Weights of a small mixture-of-experts language model, trained from scratch on English Wikipedia.
Size: 11 layers, width 192, 51.9M parameters.
Experts: 128 experts in each of 10 layers, 8 picks a token, a sigmoid router.
Below are experts of layer 3 (counted from 0) of a mixture-of-experts language model. Rows are named router (the router's row for the expert), gate (a neuron's input weights, with its number), up (a neuron's input weights, with its number) and show model dimensions 0-191. Each number is 128 + 24 x the weight over its row's rms, rounded and kept within 0 to 255.
After each expert's rows: a language model's description of what the expert responds to. This comes from a sample of Wikipedia text that the model never trained on.

# expert 0
router [156 124 150 161 165 169 129 107 129  86 151 117 143 160 128 132 145 137 138 116 144 135 132 107 150 112 140 103 139 154 120 121 153 141 103 108 157 109 119 120 143  90 122  98  59 181 129 146 146 124 114  78 118 124  69 147 160 142  87 186 130 124 143 108 172 129 137 165 121 125 159 166 135 123 120 126 153 111 161 135 106  94 170 106 124 139 133 142 141 117 156 113 137 110 150 111 133 149 103 130 102 113 128 123 151 134 112  94 123 128 126 146 125 122 104  96 126 160 132 134 113 122 139 154 148  96 106 136 180 104 126 133 106 156 141 150  99  92 153 137 127 103 180 111  91 124 132 126 153 106 130 205 152 154 145  83 159  94 103 151 146 100 169 122 125  95 166 144 136  81 103 151 160 169 138 135 128 135 142 161 139 124 110 109 126 141 105 163 119 124  90 149]
gate0 [129 142 143 117 110 117 137 163 132  40 144 122 130 150 102 131 130  86 122 129 122 129 168 216 152 118 120 174 139 114 119 132 152 132 136 111 123  72 121 130 107 113 157 137 160 126 127 123 124 125  76 122 126 121 166 147 116 100 120 118 130 118 134 109 104 103 124 111 170 132 134 148 153 133  92 140 144 147 146 125  83  83 116 149 135 132 138 121 124 120 128 172  84 177 126 120 123 156 131 133 112 136  69 124 126 151 114 144 115 117  99 136 127 100 124 142 116 123 107 114 122 133 128  91 107 114 135 134 124 145 146 119 122 111 127 117 151 104 133 129 137 118 122 107 149 151 125  14 125 124 130 113 113 215 147 165 168 134  94 167 126 102 144 119 141 124 159 122 185 123 149 126 122 123 120 168 161 137 126 117 149 128 152 127 134 133 134 127 122 124 169 132]
up0 [148 147  77 159 119 135  93 115 124 129 129 114 101 132 122 144 143 148 104 118 137 138 149 126 119 129 174  93 106 122 125 122 121 170 163 119 133 131 133 133 173  82 127 128 141 122  77 133 125 146 136 139  98 122 119  61 130 183 142 136 119  98 141 142 171  94  90 127 132 106 129 133 119 105  99 146 113 144 133 106  98 123 121  92 196 112 118 157  76 154 128 120 124 125 108 130 148 108 128 111 129 108 146 145 145 129 129 179 147 168 128 184  94  87 122  87 139 157 181 135 139 131 122 149 130  75  89 150 153 130 127 130 120 133 138 122 122 100 152 125 114 159 108 149 137 122 109 126 154 187 129 125 124 128 132 137 133 143 132 168 135 118 127 187 124 157 144  93 128 136 108 132 118 104 133 125 129 154 150  92 124 127 140 132 125 154 140  34 156 118 174 134]
Description: Pipe characters and semicolons separating cells in wiki tables, plus football position codes, as in Apps | Goals, MF, GK.

# expert 27
router [154 144 143 165 132 120  99  47 127 131  95 148 163 125 123  80 153  78 114 118  89 141  98  95 118 129 136 116 105 138 133 138 121 125 126  99 108 134 134 128 106 126 132 125 122 187 145 117 127 140 148 122 166 136 130 149 171 127 128 131 135 124 175 106 171 135 132 177 123 137 185 102 127  88 135 141 165 102 121 118 116  95 130 118 119 124 133 128 157 144 187 104  89 114  84 128 127 130 163 141 135 127 129 102 139 137  87  96 120 147  90 156 125  96 151 131 143 116 143 108  91 122 150 101 154 137  83 106 141 114 155 168 121 108 112 135  65 108 148 165 113 158 162 143 134 170 136 147 132 135 125 121 140 152 186 152 130 118  93 134 112 155 135 116 124 143 143 131 148 122 118 144 131 122 171 144 101 155 110 116 121 125 115  89  72 170 129 149 111 101 118 150]
gate0 [163 128 123 154 173 134 132 154  91 138 130 132 128 126 112 113 148 129 132 127 121 144 130 197 129 123 129 128 177 162 123 150 136  96 164 130 113 137 107 125 132 133 120 133 132 116 164 161 132 162 118 127 108 131 139 143 102 126 125 142 148 146 101 143 130 115 148 132 104  94 152 150  95 149 102 116 107 134 116 131 125 162 117 132 129 167 130 106 129 133 154 142 112 124 134 119 146  87 124 100 102 121  84  62 128 149 129 138 140 139 132 140  51 121 140 130 131 140 175 140 108 152 130 150 129 121 110 139 103 140 141 105 132  97 128  68 117  93 130 127 199 140 124 128 122 134 115 124 137  67 121 113 145 168 152 114 125 133  52 150 128 126  97 102  97 129 135 155 186 144 126 124 123  94 247 127 110 123  92 130 142 124 149 132 122 118 126 108 138 134 115 134]
up0 [170  87 153  71 183 162 126 134  63 119  87 157  42 125  87 109 151 136 175 138 115 128 133 127 118 121 154 118 161 112 127 111 123 110 140 150 132 126 126 129  85 240 143 129 141 125 130 166 136 135 122 128 139 109 114 142 129 108 133 119 109 132 112 141  79 132 150 147 113 110 121 134 117 151 122 126 153 148 139 126 132 125 113 152 106 143 151 128  92 114 141 127 133 125 129 116  70 123 119 109 114 122 128 103 128 190 193 124 132 113 136 122 130 130 130 116 111 101 121 125 113 112 203 110 128 130 131 127 136 131 122 128 151 126 156  78 118  91 132 144 117 145 140 200 113 140 110 126 123 141 150 132 143 128 129 133 144 170 138 133 131 142  81 133  82 134 147 110 157 149 159 139 135 121 133 131 131 120 126 106 102 107 136 137 132 118 141 122 144 127 118 167]
Description: Colons after labels in infobox-style lists and titles (Platforms:, Suborder:), plus coordinate digits and words like including, subject.

# expert 19
router [149 175 109 144 180  77 110 118 137 142 134 116 111 196 111 161 137 121 134 144 139 124 173 104 121  80 135 114 114 151 141 148 115 143 133 121 127 125 142 155 169 116 122 154 113 145 124 110 160 186 127 149 139 130 120 129 148 143 101 141 151 167 162 134 123 164 155 154  98 125 178 133 123 109 125 148 157  93 118 108 152  94 152  70 105 138 120 137 176 165 133 133 113 106 113 131 134 138 155 152  93  94 124  98 128 193 105 126 136  91 167 136 120 152 123 150 109 164 118 166 107 194 171 122 139 146 136 152 139 121 155 140  94 124 133 159 131 154 143 136  93 120 176 121  95 107 147 171 111 129 123 152 117 159 124 115 133 137 137 115 175 127 140 155 123 110 167 130 163 135  93 115 134 138 171  99 133 146 111 133 122 106 122 136 120 134 127  98 108 134 105 134]
gate0 [126 125 146 128 123 145 211 108 144 162  61 125  79 128 123 113 155 134 135 109 113 159 145 125 145 165 135 131 176  89 108 100 127 152  85 123 128 109 156 135 130 103 123  95 119 126 135 144  98 113 129 127  80 118 149 155 112 128 152 127 146 142 158 168 161 140 128 113 128 132 130 128 120 123 120 130 119 135 120 126 130  64 117 139 114 174 128 128 136 181 130  72 131 139 134 142 120 120 113 154 125 114 160 124 197 151 142 147 140 129  92 113 151 136 171 128  79 151 139 137 128 136  93 118 122 144 117 139 119 130 122 121 140 106 110 146 130 155 139 143 123 119 131 130 124 124 100 131 124  85 174 119 116 127 159  89 127  95 125 130 122 131 115 130 141 161 137 126 148 116 110  76 161 120 116  86 135 163 158 189 186  42 133 135 128 126 132 138 130 129  82 131]
up0 [129  94  67 127 128 120 128 183 125 128 138 126 156 140 114 121 126 160 138 151 133 132 120 170 128 118 130  76 156 138 124 153 104 148 162 119  59 127 132 129 113 120 187 147 130 132 128 129 111 196 128 122 142  93 135 127 129 110 128 118 153 114  96 124 172 155  85 124 122 121  65 120 136 130 126 127 116 126 144 128 129 127 134 113 122 135  91 149 130  93 104 166  91 157 154 144  91 160  95 128 105 150 141 120 124 121 132 137  65 117 129 116 119 202 128 171 127 128 108 126 130 135  65 114 111 158 157 108 133 119 129 160 124 129 124  73 128  78 128 146 136 172 138 126 131 121 167 128 118 139  95 118 165 126  96 144 114 119 127 139 153 165 100 111 134 185 108 125 123 135 181 105 120 128 117 151 141 132 123 117 125 160 112 120 127 158 127 174 104 156 119 134]
Description: Stems and middle pieces of longer Latinate words, like colon in colonial, reg in subregions, em in female, form, sub, species.

# expert 3
router [155 143 132 141  99 163  81  79 109 175 131 168 144 144 130 103 145 120 131 153 119 113 147  87 122 116 137 174 114 123 145 135 114 115 104 129 158 123 121 145 114 138 134 142  75 153  82 145 103 108 122 116 101 151 120 129 153 156 124 158 143 144 137 117 155 119  83 129 158  96 115 123 162 112 122 149 143  97 114 127 146 132 167 104  99 158 155  93  93 134 133 104 122 106 101 121 153 170 111 120 121 127 162 118 111 145  82 122 147 135  97 128 119 146 173 157 114 181 147 142  86 139 178 138 136 121 119 120 150 130 109 115 135 159 122 148 126  90 134 133 165 167 143 141 151 150 140 118 151 150 119 168  88 173 152 125 122 137  86 123 123 136 128 143 123  92 158 126 125 100 143 135 178 129 125 133  96 117 154 142 116  91 147  97 110 139 106 205 125 102  67 117]
gate1 [130 119 140 126 127 131 103 135 133 128 109 163 130 141 138 130 131 129 110 133 135 109 131 139 124 153 141 135 131 123 134 190 125 136 137 137 124 127  76 135 132 149 117  77 103 151 121 105 127 129 124 129  81 131 152 189 117 131 150 157 166  90 142 131 148 119 160 128 103 125 117 109 122 117 197 175 116 162 127 124 129 134 174 129 129  77 111 167 132 113 118 118 127 117 125 149 119 116 150 100 124 129 105 188 141 125 127 129 141 148  65 131 129 117 128 126 113 111 124 161 128 110 107 123  62  90 132 107 112 102 132 151 132 115 143 102  85 123 121 193  75 139 148 114 135 109 132 155 157 106 120 125 131 134 172 123 155 127  79 116 123 122 123 114 119 154 130 209 218 111 170 132 128  91 119 123 164 140  84 113 130 128 123 131 148 161 127 152 133 137 140 115]
up1 [ 82 130 164 120 177 174 129 122 139 164 128 129 110 120 162  74 122 103 130 161 139 141 115 125 132 172 153 133 129 158 109 165 105  89 146 100 131 131 108 137 128 114 119 135 134 120 130 119 122 130 136 112  97 121 126 131 121 138 129 167 117 105 187 137 133 158 141 137 151 142 122 152 137 122 184 127 104 132 124 140 134 151 116 225 140  92 125 132 153 137 161 144 128 150 102 125 157 111 140 119 132 147 115 125  85 128 151 128 110 128 124 133 152 128 163 152 129 145 144 123 111 130 128 189  72 126 170 127 130 116 131 177 134 127 152 123 133 110  67 199  97 141 123 132 130 129 128 118 157 108 119 127 170 130 122 107 131 121 160 130 149 153 136 166 128 135 167 137  91 135 153 181 144 127 138 166 124 101 127 146 120 120 122 139 145 118  39 124 105 146 109 127]
Description: Vowel-rich word pieces inside Japanese, Arabic, Slavic, Indian and other non-English names, such as Ta-iki, Kuw-a-it, Zavatsk-aya, Mall-ika.

# expert 17
router [154 120 139 164 135 147  93 111 104 175 100 164 131 147 156 134 126 110 150 115 123 109 165 123 109 119 123 148 137 118 157 125 123 120 129 149 128 102 111 178 115 137 116 111  77 163 107 129 135 124 136 117 117 116 128 126 190 186  83 159 160 187 133  85 172 133  87 113 132  97 110 150 168 115 104 146 134  83 109  99 161 118 142 123 131 134 150 134 107 140 139 100 122 148 109 142 168 136 122 104 124 156 154 132 134 153 102 135 136  96  81  99 114 115 163 146 148 167 138 100 104 133 125 155 133 109  73 121 120 150 107 114 135 167 120 133 109 107 157 111 132 152 178 156 161 134 144 138 146 140 120 166 109 154 128 128 126 149  80 125 179 143 112 139 129 144 149 107 153 129 139 147 127 104 137 121  96 133 113 125 153 108 142 122 119 158  87 195 152 105  80 135]
gate0 [151 126 146 133 105 165  81 123 116 139 100 136 129 124 118 130 111  84 124 108 139 125  97 164 121 124 123 134 111 124 138 135 160 104 130 137 142  79  98 128 125  95 126 115 145 158 127 121 114  91 139  74 130  93 123 123 119 140 157 140 133  99 130 138 136 132 144 114 118 118 123 141  60  65 151 101 112 138  68 114 142 113 150 127 122 148 116 139 177 109 151 124 134 134  88 119 121 172 128 130 116 120 153 127 128 108 128 135 146 139 167 125  87 124 141 149 141  63 122 112 128  83 132 133 169 127 164 107 148 136  86 186 178 128 118 104 155 117 107 192 201 132 148 148 133 147 123  86 159 141 147 111  67 100 118 150 139 106 105 118 121 115 149 157 129  70 148 117 106 105 156  96 134 126 158 113 146 147 154 109 128 101 136 137 128 145 153 140 119 127 127 123]
up0 [ 85 100 106  71 115 125 121 153 191 127 146  80 125 130 155 130 127 111 139 129 128 156 148 119 127 165 107 141 111 120 153 120 189 113 194 128 157 136 129 141 152 189 131 139 170 100 109 104 115 124 126 140 117 113 134 169 136 138 137 199 102 114 153 169 107 153 141 130 119 124  87  88 108 134  92 136 129  85 154 140 123  65 160 145 122 126 137 115 131 110 133 112 125 140  95 123 103 128 123 132 130  93 121 138 131 148 158 130 114 130 112 163 120 122 119 134 134 125 140 120 133 125 107 120 138 140  89 118 141 117 143 124 147 105 104 127 125 124  87 121  95 146 129 170 137 151 105 123 127 126 129 111  89 148  98  78 116 158  99 162 110  92  91 119 132 100 130 133 114 117 138 117 141 151 133 168 122 109 130 145 128  91 124 134 123 136  66 172  50 127 112 103]
Description: Word pieces inside non-English names, often with diacritics or j/z/k/aj clusters, such as Tsujimura, Załęże, Martijn, Fabíola.

# expert 31
router [106 171  91 198  99 110  98  86 160  81 119 169 117 178 107  92 141 106 115 144 137 141 164  77 124 115 121 146  70 140 121 149 120 164 166 128 142 158 119 127 125 138 158 113 122 145 168 171 139 134  97 117 138 130  80 132 141 159 110 167 117 135 145  97 130 124 142 135 129 134 162 124 151 121 112 117 134 120 116 110 118 142 132  91  84 136 146 129 118 128 125 139 116 104 131 143 166 123  99 157 131 115 179 130 124 144 138 127  93 113 101 179 125 107 150 117 120 129 115 113 125 138 193  99 136 169 148 126 155 110 103 154 115 156 120 156 110 126 189 160 138 152 135 106 119 131 168 100 150 115 174 132 127 167 130 113 127 107 142  91 141 143 154 130 138 138 153 132 125 185 136 125 120 139 136 119 106  95 145 163 125 110 127 113 131 158  81 145 109 129  89 127]
gate1 [123 127 223 133 192 155 123 145 151 132 118 120 102 144 123 146 131 105 117 142 163 159 142 114 154  73 117 133 119 115 181 123  88 109 145 143 148 137 130 117 157 127 111 141 134 123 100 158  96 136 128 139 101 139 164 136 126 150 148 130 128 125  76 128 169 123 131 159 139 126 116 132 123 162 129 120 139 115 185  93 129 104  90 133 150 128  93 129 124 146 134 127 150 141 125 131 102 115  56 125 121 129 125 128 173 130  86 143 110 157 136  93 119  76 131 114 108 132 126 111 136  68 128 133 149 125 134 144 114 117 161 127 152 136  78 125 143 132 129 132 132 130 195 128 175 112 134 104 115 122 127 155 126 120 135 106 132 138 135  80 130 131  91  96 145 104 122 109 114 125 161 145 139 122  45 127 154 160 117  81 108 146 135 128 141 124 108  92 101 127 139 111]
up1 [141 120 118 169 129 131  59  95 108  81 147  94 193 151 127 110 127 118 148 123 111 103 126  79 114  94 121 114 100 129 179 130 127 118 132 136 129 129 137  83 123 121 126 169 117 172 120 114 181 173 142 124 125 127 106  36 100 153 123 105 132 127 131 142 118 121 126 167 134 131 106 107 158 128 125 173 133 128 131 104 121 134 163 146 131 138 142 115 138 157  89 135 132 122 137 132 202 112 137 140 143 116 128  95 131 147 132  94 121 124 127  97  98 147 140 106 132 129 105 130 115 128 130 135 131  86 110 119 127 161 112 117 122 130 124 149 142 124 190 135 109 137 131 127 123 128  93 120 114 129 148 168 127 105 129 146 139 133 133  79 111 131 174 127 106 142 147 120 149  80 126  72 128 101 110 116 108 132 138 213 135 165  92 117 129 117 137 143 104 129 109 145]
Description: Hyphens, mainly dashes beginning list items after a line break, plus section heading equals signs and Genus or Species labels in taxonomy entries.

# expert 29
router [154 120 139 149 137 125 112  72 120 167 127 114 155 105 104  95 149 103 124 120 130 125 135 118 127 122 179 103  69 104 118 143 137 194 136 118 122 110 120 162 106  99 130 124  94 174 125 164 173 137 118 136 105 147 122 149 124 163 153 142 164 140 123 108 177 140 104 131 137 128 151 133 136 148 132 140 152 144  75 143 150 133 111 124 101 151 150 131 147 129 151 102 126 108 126 136 152 168 147 134  90 127 158  99 126  98  75 128  95  74 137 162 142 122 179 102 161 119  90 117  84 115 132 139 136 133 132 106 146  71 168 134  95 113 140 148 126 128 195 170 116 127 134 152 134 144 157 178 133 159 153 115 123 163 116 120 100 145 137 132 130 105 131 114 127  99 124  77 143 116 119 157 141 162 127 134 107 104 138 178 164 132 112 115 101 133 119 136 138 120 118 104]
gate0 [129 126 145  75 127 119 147  66 133 122 128 164 128 127 112 136 100 125 115 123 125 142 117 132 140 130 125 126 140 115  62  99 126 144 127 136 167 135 124 155 116 129 120 181  98 121  94 149 129 133  89 131 139 121 114 132 113 108 119 120 125 127 181 132 110  93 198 101 159 135 160 111 154 131 155 139  94 139 129 141 117 121 132 127 146 111 154 117 119 136 107 128  98 144  71 123 114 116  90 123 142 128 138  60  65 136 223 133 131  99 110 146 153 144 112 123  87 125 127  89 150 119 159 130 114 120 115 140 116 130 137 113 169 121  86 117 139 122 187 145 113  92 115 128 128 130 149 135 150 121 129 114 196 190 107 161 128 107 105 107 133 128 118 140 138 168 141 131 131 129 193 120 110 152 114 117 134 120 134 114 147 174 128 129 121 118 123 100 133 149 128 129]
up0 [121 115 115 140 121 128 124 124 128 128  81 125 164 138 105 135 141 125 151 131 134 114 120 152 127 130 205 137 125 154 120 122 102 123 149 132 109 175 129 114 121 172 102 128 128 162 137 134 137 105 126 130 136 133 147 138 135 139 125 127 128 130 128 132 120  85  31  87  99 119 123 116 162 122 158 131 124 100 127 141 127 107 114 131 123 119 117 133 125 114 132 131  74 131 122 112 112 127 127 146 140 103 146 139 162  60 129  99 128 207 133 124 122 121 110 139 145 150 119 134 104 133 121 143  64 104 179 107 139 131 132 122  84 117 123 137 134 159 139 114 143 202 146 121 134 126 127 129 103 126 111 181 134 117  78 128 121 201 135 114 149 167 155 138 121 141 123 161 118 138  92 106 122  94 180 154 103 177 159 139 120  75 128 119 151 113 110 127 117 134 161 129]
Description: Numbers in tables and lists, especially year prefixes like 201, 200, 199, plus single digits in scores, times and counts.

# expert 44
router [ 98 122 135 134 134  78 102  95 142 145 111 150 122 148 112 121 115 101 152 119 127  94 111 132 154 147 117 139 118 143 159 127 154 121 140 103 129 145 147 152 111 101 107 149 114 157 117 137 111 160 137 107 178  93  93 158 189 182 103 129 138 140 136 110 159 140 151 162  98 155 164 128 138 112 108 135 156  73 103 122 142 160 163 137 111 143 135 124 167 141 165 112 161 115 117 142 163 135 102 140 140 141 121 113 154 159  71 115 125  89 134 122 126 121 149 154 159 137 176 100 129 139 176 152 147  92 116 156 167 118 172 182 126 134 129 143  82 112 178 135 121 152 130 137 125 129 136 154 118 133 119 140 109 182 114 115 192 115 160 105 150 136 120 205 135 170 126 141 143 143 106 142 145 118 134 135  99 107 140 152 138 129 165 131 127 121 124 130 133 147 133 128]
gate0 [127 171 111 104  96 112 138 128 125 120 151 122 133 162 111 150  80 126 120 159 128 113 154 118 128 205 149 108 140 124 104  97 133 148  81 125 137 182 140 168 152  98 146 143 133  97 173 128 121 140 129 131 144  79 144 165 101 113 102 151 132 108 189  97 140 106 118 126 125 132 179 118 160 118 130 128 149  71 130 175 130 138 133 121 106 186 112 110 111 167 130 120  96 139 125 120 163 135 170 105  89 132 133 129 184 142 136 124 137  98 134 121  75 179 109 112 127 124 139  91 137 158 126 102  95  73 140 129 148 127 117 150 120 127 194 133 126 139 158 134 130 153 154 131 145 118 126 127  93 163 129  93 133 158 141 141 133 119 137 116 111 127 129 126 126 126 144 129 101 151 126 108 131  91 110 149 149 118 128 120 153  82 122 130 131  80 126 125 124 128  86 142]
up0 [ 84 121 118 110 128 135 152 110  68 150 103 219 134 125 132  94 113 161 125 109  96 104 129 149 122 124  89 127 120 153 118 119  90 131 127 124  87 166 128 124 134 143 122 120 139 126 122 121 180 137 133 148 138 158 113 135 140 125  87 141 151 125 125 101 137 122 147  72 146 113  72 128 113 136 129 115 104 201 139  39 129 134 156 116 109  55 151 143 127 130  79 140  84 135 128 115 160 125  91 162 137 137 132 123 134 137 133 110 107 134  84 107 116 110 175 126 136 122 140  89 130  97 131 107 120 174 127 131 109 117 120 129 132 127 126 124 118 143 153 109 135 105 130 112  95 169  96 114 120 124 130 126 116 112 136 123 140 119 147 129  94 115 158 140 166 157 129 173 117 130 137 145 128 103 125 136 141 122 114 114  65 133 131  92 122 127 136 160 150  97 131 151]
Description: Middle word pieces of learned or technical words, often taxonomy, such as metam-orph-osis, mon-op-lane, novel-ist, man-usc-ript.

# expert 4
router [150 146 124 143 124 124  78 114  98 170 119 139 138 171 166 134 146 126 132 144 135 107 142 103 151 150 113 125 128 110 113 134 118 115 119 158 171 134  84 177 165 111 126 135  80 164 131 106 150  84  93 129  89 139 138 132 154 144 131 136 147 156 147 102 146 101  85 131 102 123 126 154 150 110 117 150 118 119 124 137 131 113 165 108 102 128 168 136  94 123 144 116 113 131  99 145 105 191 112 127  86  95 156 131 137 147 140 108 138 123  97 127 141 147 138 156 165 186 142 100 126 165 159 135 129 123 155 117 112 105 139 116 127 151  64 163 130 112 147 141 156 159 168 101 155 100 134 160 166 127 105 113 124 152 164 101 114 139 143 106 116 101 184 128 113 104 142  98 141 144 139 141 139 122 164 120 110 123 122 140  89 113 154  73 102 129 126 181 121 141  82  98]
gate0 [128 146 127 140  98 127 103 103 130 103 117 166 123 132 102 102 107 127 136  98 140 124 135 126 128 128 136 122 168 128 154 117 128  99 187 114 129 125 132 148 147 151 117 107  99 141 139 106 110  85 147  82 136 124 143 118 149 133  43 155 137 153 121 123 133 134 152 177 142 121 116 197 143 130 131  98 131 147 132 106 143 160 130 114 109 142 155 149 160 177  94 140 134 161 178 124 114 118 195 110 111 153 154 123 110 129 113  81 128 151 109 138 125 183 121 113 149 136  98 128 135 153 132 113 110 128 111 100 114 102 140 139  57 122 120 132 156 123 127 139 134 128 154 106 125  95 114 146 123 133 108 148 115  82 131 125 126 118 159 128 124  90 124 136 159 133 122 127 119 173 134 161 156 130 140 154  39 123 132 124 133 131 115 124 125  56 159 132 104 126 173 116]
up0 [127 136 157 155 120 117 173 115 147  83 108 149 134 185  92 137 137 125 111 108 124 128 129 140 129 144 101 116 152 109 178  62 117 131 126 130 121 124 141 158 139  98  84 130 104 136 129 177 143 133 129 126 135 134 128 144 129 127  70 151 119 148  63 114 119 131 141  98 116  92 121  97 152 179 139 140 120 146 129 127 173 165 127 123 126  52 109 124 139  77 127 141  93 161 115 133 130  99 152 137 129 121 131 132  99 120 117 140 144 115 207 130 100 132 116 111 131 126 109 112 170 126 128  60 129 140  83  95 131 137  79 143 127 168 123 170 156 120 110 112 127 158 143 162 128 139 118 128  68 118 149 128  88 128 127 131 121 127 151 134 115 102 126 128  85 119 155 124  93 112 131 128 110 172 139 124 135 130 100 124 120 133 126 128 120 105 128 168  94 110 151 117]
Description: En dashes in score and year ranges like 24–9–1 or 2008–09, plus word pieces in foreign names with k, j, z (Korwin-Mikke, Gjøvik).

# expert 7
router [131 121 131 119 154 124  81 131 108 139 130 148 119 118 132  98 182 102 134 100 112 130 102 109 151 116  88 148 134 154 143 138 102 173 129 121 144 129 129 144 126 104 142 128  76 125 143 139 103 166 118 119 134 170 117 133 169 156 158 176 147 147 118 105 186 140  77 109 125 128 161 136  99 161 117 127 149  84 139 131 103 142 155 117 145 139 139 127 157 130 144 127  89 112 108 113 151 138 160 129 117 123  97 124 129 228 145 121 124  95 167  91 125 109 160 125 142 126 172 106  96 123 143  90 137 131 131 134 105 118 124 134 128 109 109 157 102 125 156 154 115 185 152 128 154 110 160 145 111 151 108 119 116 124 110  88 169 134 137 140 164 163 148 150 142 136 132 138 120 147 116 140 131 106 121 120  70 125 128 162 114 129 157  76 105 171 107 163 115 134  80 117]
gate0 [109 130 136 122 122 138 128  96 112  99 127 140 191 164 149 145 133 130 127 137 121 121 123 119 151 167 129 141 152 134 165 117 130 118 138 178 100 151  78 109 130  75 161 112 127 136  75 111 193 132 120 162  98 130 108 127  95 140 133 132 131 127 133  52  81 130 131 126 130 102 135  98 138 194 120 119 113 167 114 126 132 179 114  84 146 138 100 142  96 124 168 105 140 120 140 152 147 156  99 118 109 111 118 116 128 151 129 151 151 135 168 133 132 100 126 103 148 129 123 128 128  88 165 132 161 120 136 128 122 138 131 155  82 128 116 132 107 117 133 170 139  80 106 125 135 159 126 132 134 188 113 154 134 143 141 112 120  97 145 162 104 194 118 116  90 106  88 126 129 114 121 123 115 129 129 104 156 165  86 150  92 124 108 132 136  83 137 128 126 153 124 128]
up0 [140 149 141 150 126 147  98 125 110 130 119 126 152 126 150 133 157 124 138 127 138 131 124 139 129 182 120 117 110  98 144 123 160 124 124 129 111  99 134 103 124 153  96 139 144 131  98 142 133 122 134 142 125 127 132 155 152 171 141 122 139 174  88 111 138 110 123 145 144  68 130 154 128 135 155 130  66 169 172 108 149 124 138 128 129 128 128 117  90 127 132 128 131 140 131 135 157 128 129 136  69 139  71 136 113 133 132 117  81 138 110 109  92 112 191  79 128 130  84 102  60 141 136 108 103 107 123 140 125  98 152 131 143 152 123 121 108 117  88 154  97 112 124 127 124 132 136  73 106 127 129 103 126 142 157 109 142 129 140 148 129 143 177 118 139 128 127 124 123 130 210  91 127 133 153 140 140  94 103 146 123 140 140  89 157 112  25 130 159 134  95 112]
Description: Bare space tokens before numbers in dates, stats and tables, like before 1959, 17.4%, 48th; also single letters like a, o.

# expert 21
router [131 137 111 144 152 114 137 136 127 135 134 111  98 156  98 134 135 107 166 124 136  90 127 119  96  94 143 132 110 144 147 162 142 133 134 122 126  88 104 131 139 135 120 120 118 141  93 136 144 195 145 102 135 141  94 138 108 199  96 171 145 132 129  88 122 125 135 155  97 167 173 156 108 115 103 116 130 104 139 140 170 154 152 114  87 168 140 130 134 120 138 119 112 141  84 159 130 116 100 162 104 106 116  78 149 123 106 112 120 140 150 145  96 125 123 154 168 139  76 155 105 149 146 134 102 127 116 136 163 108 122 128 108  96 128 168 132 143 121 144 107 106 118  97 108 103 143 126 105 159 104 133 137 119 155  85 142 151 147 112 165 117 116 132 137 135 151 145 181 145  59 156 172 102 110 134  96 119 126 159 142  92 115  92 106 168 105 141 112 131  71 102]
gate0 [124 115 120  81 121  97 115 128 110 119 139 127 155 145 123 122 195 111  60 153 129  90  97 133  97 131  97 187  86 123 100 135 103 104 148 112 127  92 147 129 143 152 140 138 152 122  63 149 119 144 124  96 128 121  99 122  91 106 127 137 148 128 136 136 107 131 127 115 131 127 114 193 140 125 128 126 135 106 158  85 138 142 118 111 145 138 184 130 129  80 131 133 133 130  97 151 123 143  91 114 160 110 101 126 122 127 138  94 143 111 118 145 174 120 123  57  86 129 126 128 120 119 132 110 128 135  70 155 137 125 110 135 128  84 176 157 131 113 114  92 110 166 153 119 161 146 121 125 139 131 130 136 136 147 139  91 125  69 173 185 116 141  94 152 111 155 133 137 128 122 153 147 121 126 110 127 128 149 124 151 120 128 129 138 122 127 146 190 140 138 115  89]
up0 [126 115 131 126 130 125 138 127 146 124 199 135 138 135 122  83  55 137 155 143  55 126 122 135 131 123 127 169 142 151 126 109 105 109 190  82 124 158 126 115 102 117  99 110  94 140 134 137 130 182 165 142 128 139  78 105 125 159  86 129 107 162 126 128 119 112 145 133 123 126 141 130 108 136 110 148 127 137 113 127 130 124 129 130 104 122 132 125 149 130  92 122 176 126 105 123 151 116 147 126  86 130 103 140 151 119 120 166  80 131 215 131 171 104 124 126 120  63 130 180 159  75 152 141 132 176 116 108 136 122 125 134 107 134 128 130 127 120 137  89  44  72 104 111 174 133 121 118 100 135 131 129 134 118 136 132 163 115 129 115 127 157 128 166 125 130 121 131 116 159 114 123 148 132 101 129 137 146 127 115 120 126 135 132 128 114 140 115 139 118 128 140]
Description: Second or third pieces completing the start of long Latinate words after a prefix, such as con-ce-ived, ap-peared, un-cer-tain, am-b-ition.

# expert 61
router [115 139 170 160 148 153 131  87 154 145 146 132 137 158 127 137 175 101 106 116 143 154 106 123 109 119  72 132 131 143 151 140  96 152 123  97 107 123 129 126 141  99 121 140 113 153 131 160 156 152 110  84 119  83 122 140 117 136  82 168 109 120 114 100 146 157  99 129 144  91 130 144 137 143 111 136 145 105 118 111 125 131 138 132 101 144 143 108 141 169 148 114  83  97 110 134 153 137 144 133  94 129  99  84 146 134 141 135  99 107 132 129 130 102 176 118 124 164 150 107 146 126 136 158  72 112  99 183 131 108 122 131 136 100 105 151 125  88 136 151 157 157 141  95 114 134 112 109  96 185 104 123 148 135 146  95  96 143 122 127 131 139 172 147 146 118 116 126 140 171 121 116 152 136 148 140  79 134 115  88 165 101 134  85  90 195 128 188  97 124 125 122]
gate0 [127 137 145 111  97 151 134  96 128 138 165  93 195 128 137 110 167  94 126 118 179 151 126 124 118 156 135 104 119 128 154 157 128 148 129 131  89 123  72 102 141 134  80 113 134 145 130 128 129 123  99 128 130 131 129 128 136 137 166 143  96 117 134 114 138 110 164 110  88 139 102 142 100 152 132 144 101 117 145  98 129 157 111 127 126 124 148 115 110 185 122 128  80 128 104 136 149 124 133 136 117 151 138 159 130 155 128  97 137 130 111 159 170 126 130 138 130 142 179 129 175 134 117 149 114 141 120 133 127 127 122 138 133 125 177 125 118 127 176 111 132  78 121 129 139 101 122 119  64 134 135 119 127 116 126 144 116 176 163 135 136  89 130 167 118  82 212 155 124 127 101 144 166 114 177 171 147  71 101 123 127  99 121 147 120 167  88 127 128 176 124 127]
up0 [185 147 142 118 200 114 166 136 140 134 114  51 148 107 163 134 122 101 133 127 121 124 123 156 102 129  93 114 128 146 148 121 128 173 129 122  75 139 140 113 134 134 124 134 135  89 133 130 140 157 134 165 117 112 136 114 101  93 164 172 122 147 115 112 140 129 129  96 126 140 136 117 103 119 126 105 127 142 124 124 129 140  89 125 122 175 114 134 127 139  89 157 192 113 116 156 125 108 144 146 125 119 120 136 158 141 104  98 116 122 100 170 208 108 126 127 113 127 120 151 127 109 165 166 150 132 129 133 133 132 129 134  97 120 113 116 142 118 166 118  74 129 126 130 121 122 189 163 159 101 116 116 149 136 120 124 111 142 122 128 119 130  79 150 133  24 126 115 115 128 122 147 128 119 167 132 136 125 100 110 104  80 159 120 128 146 129 117 125 125  86 139]
Description: Pronouns, relative words and adverbs in running prose: that, his, which, who, her, however, the arily of necessarily, also.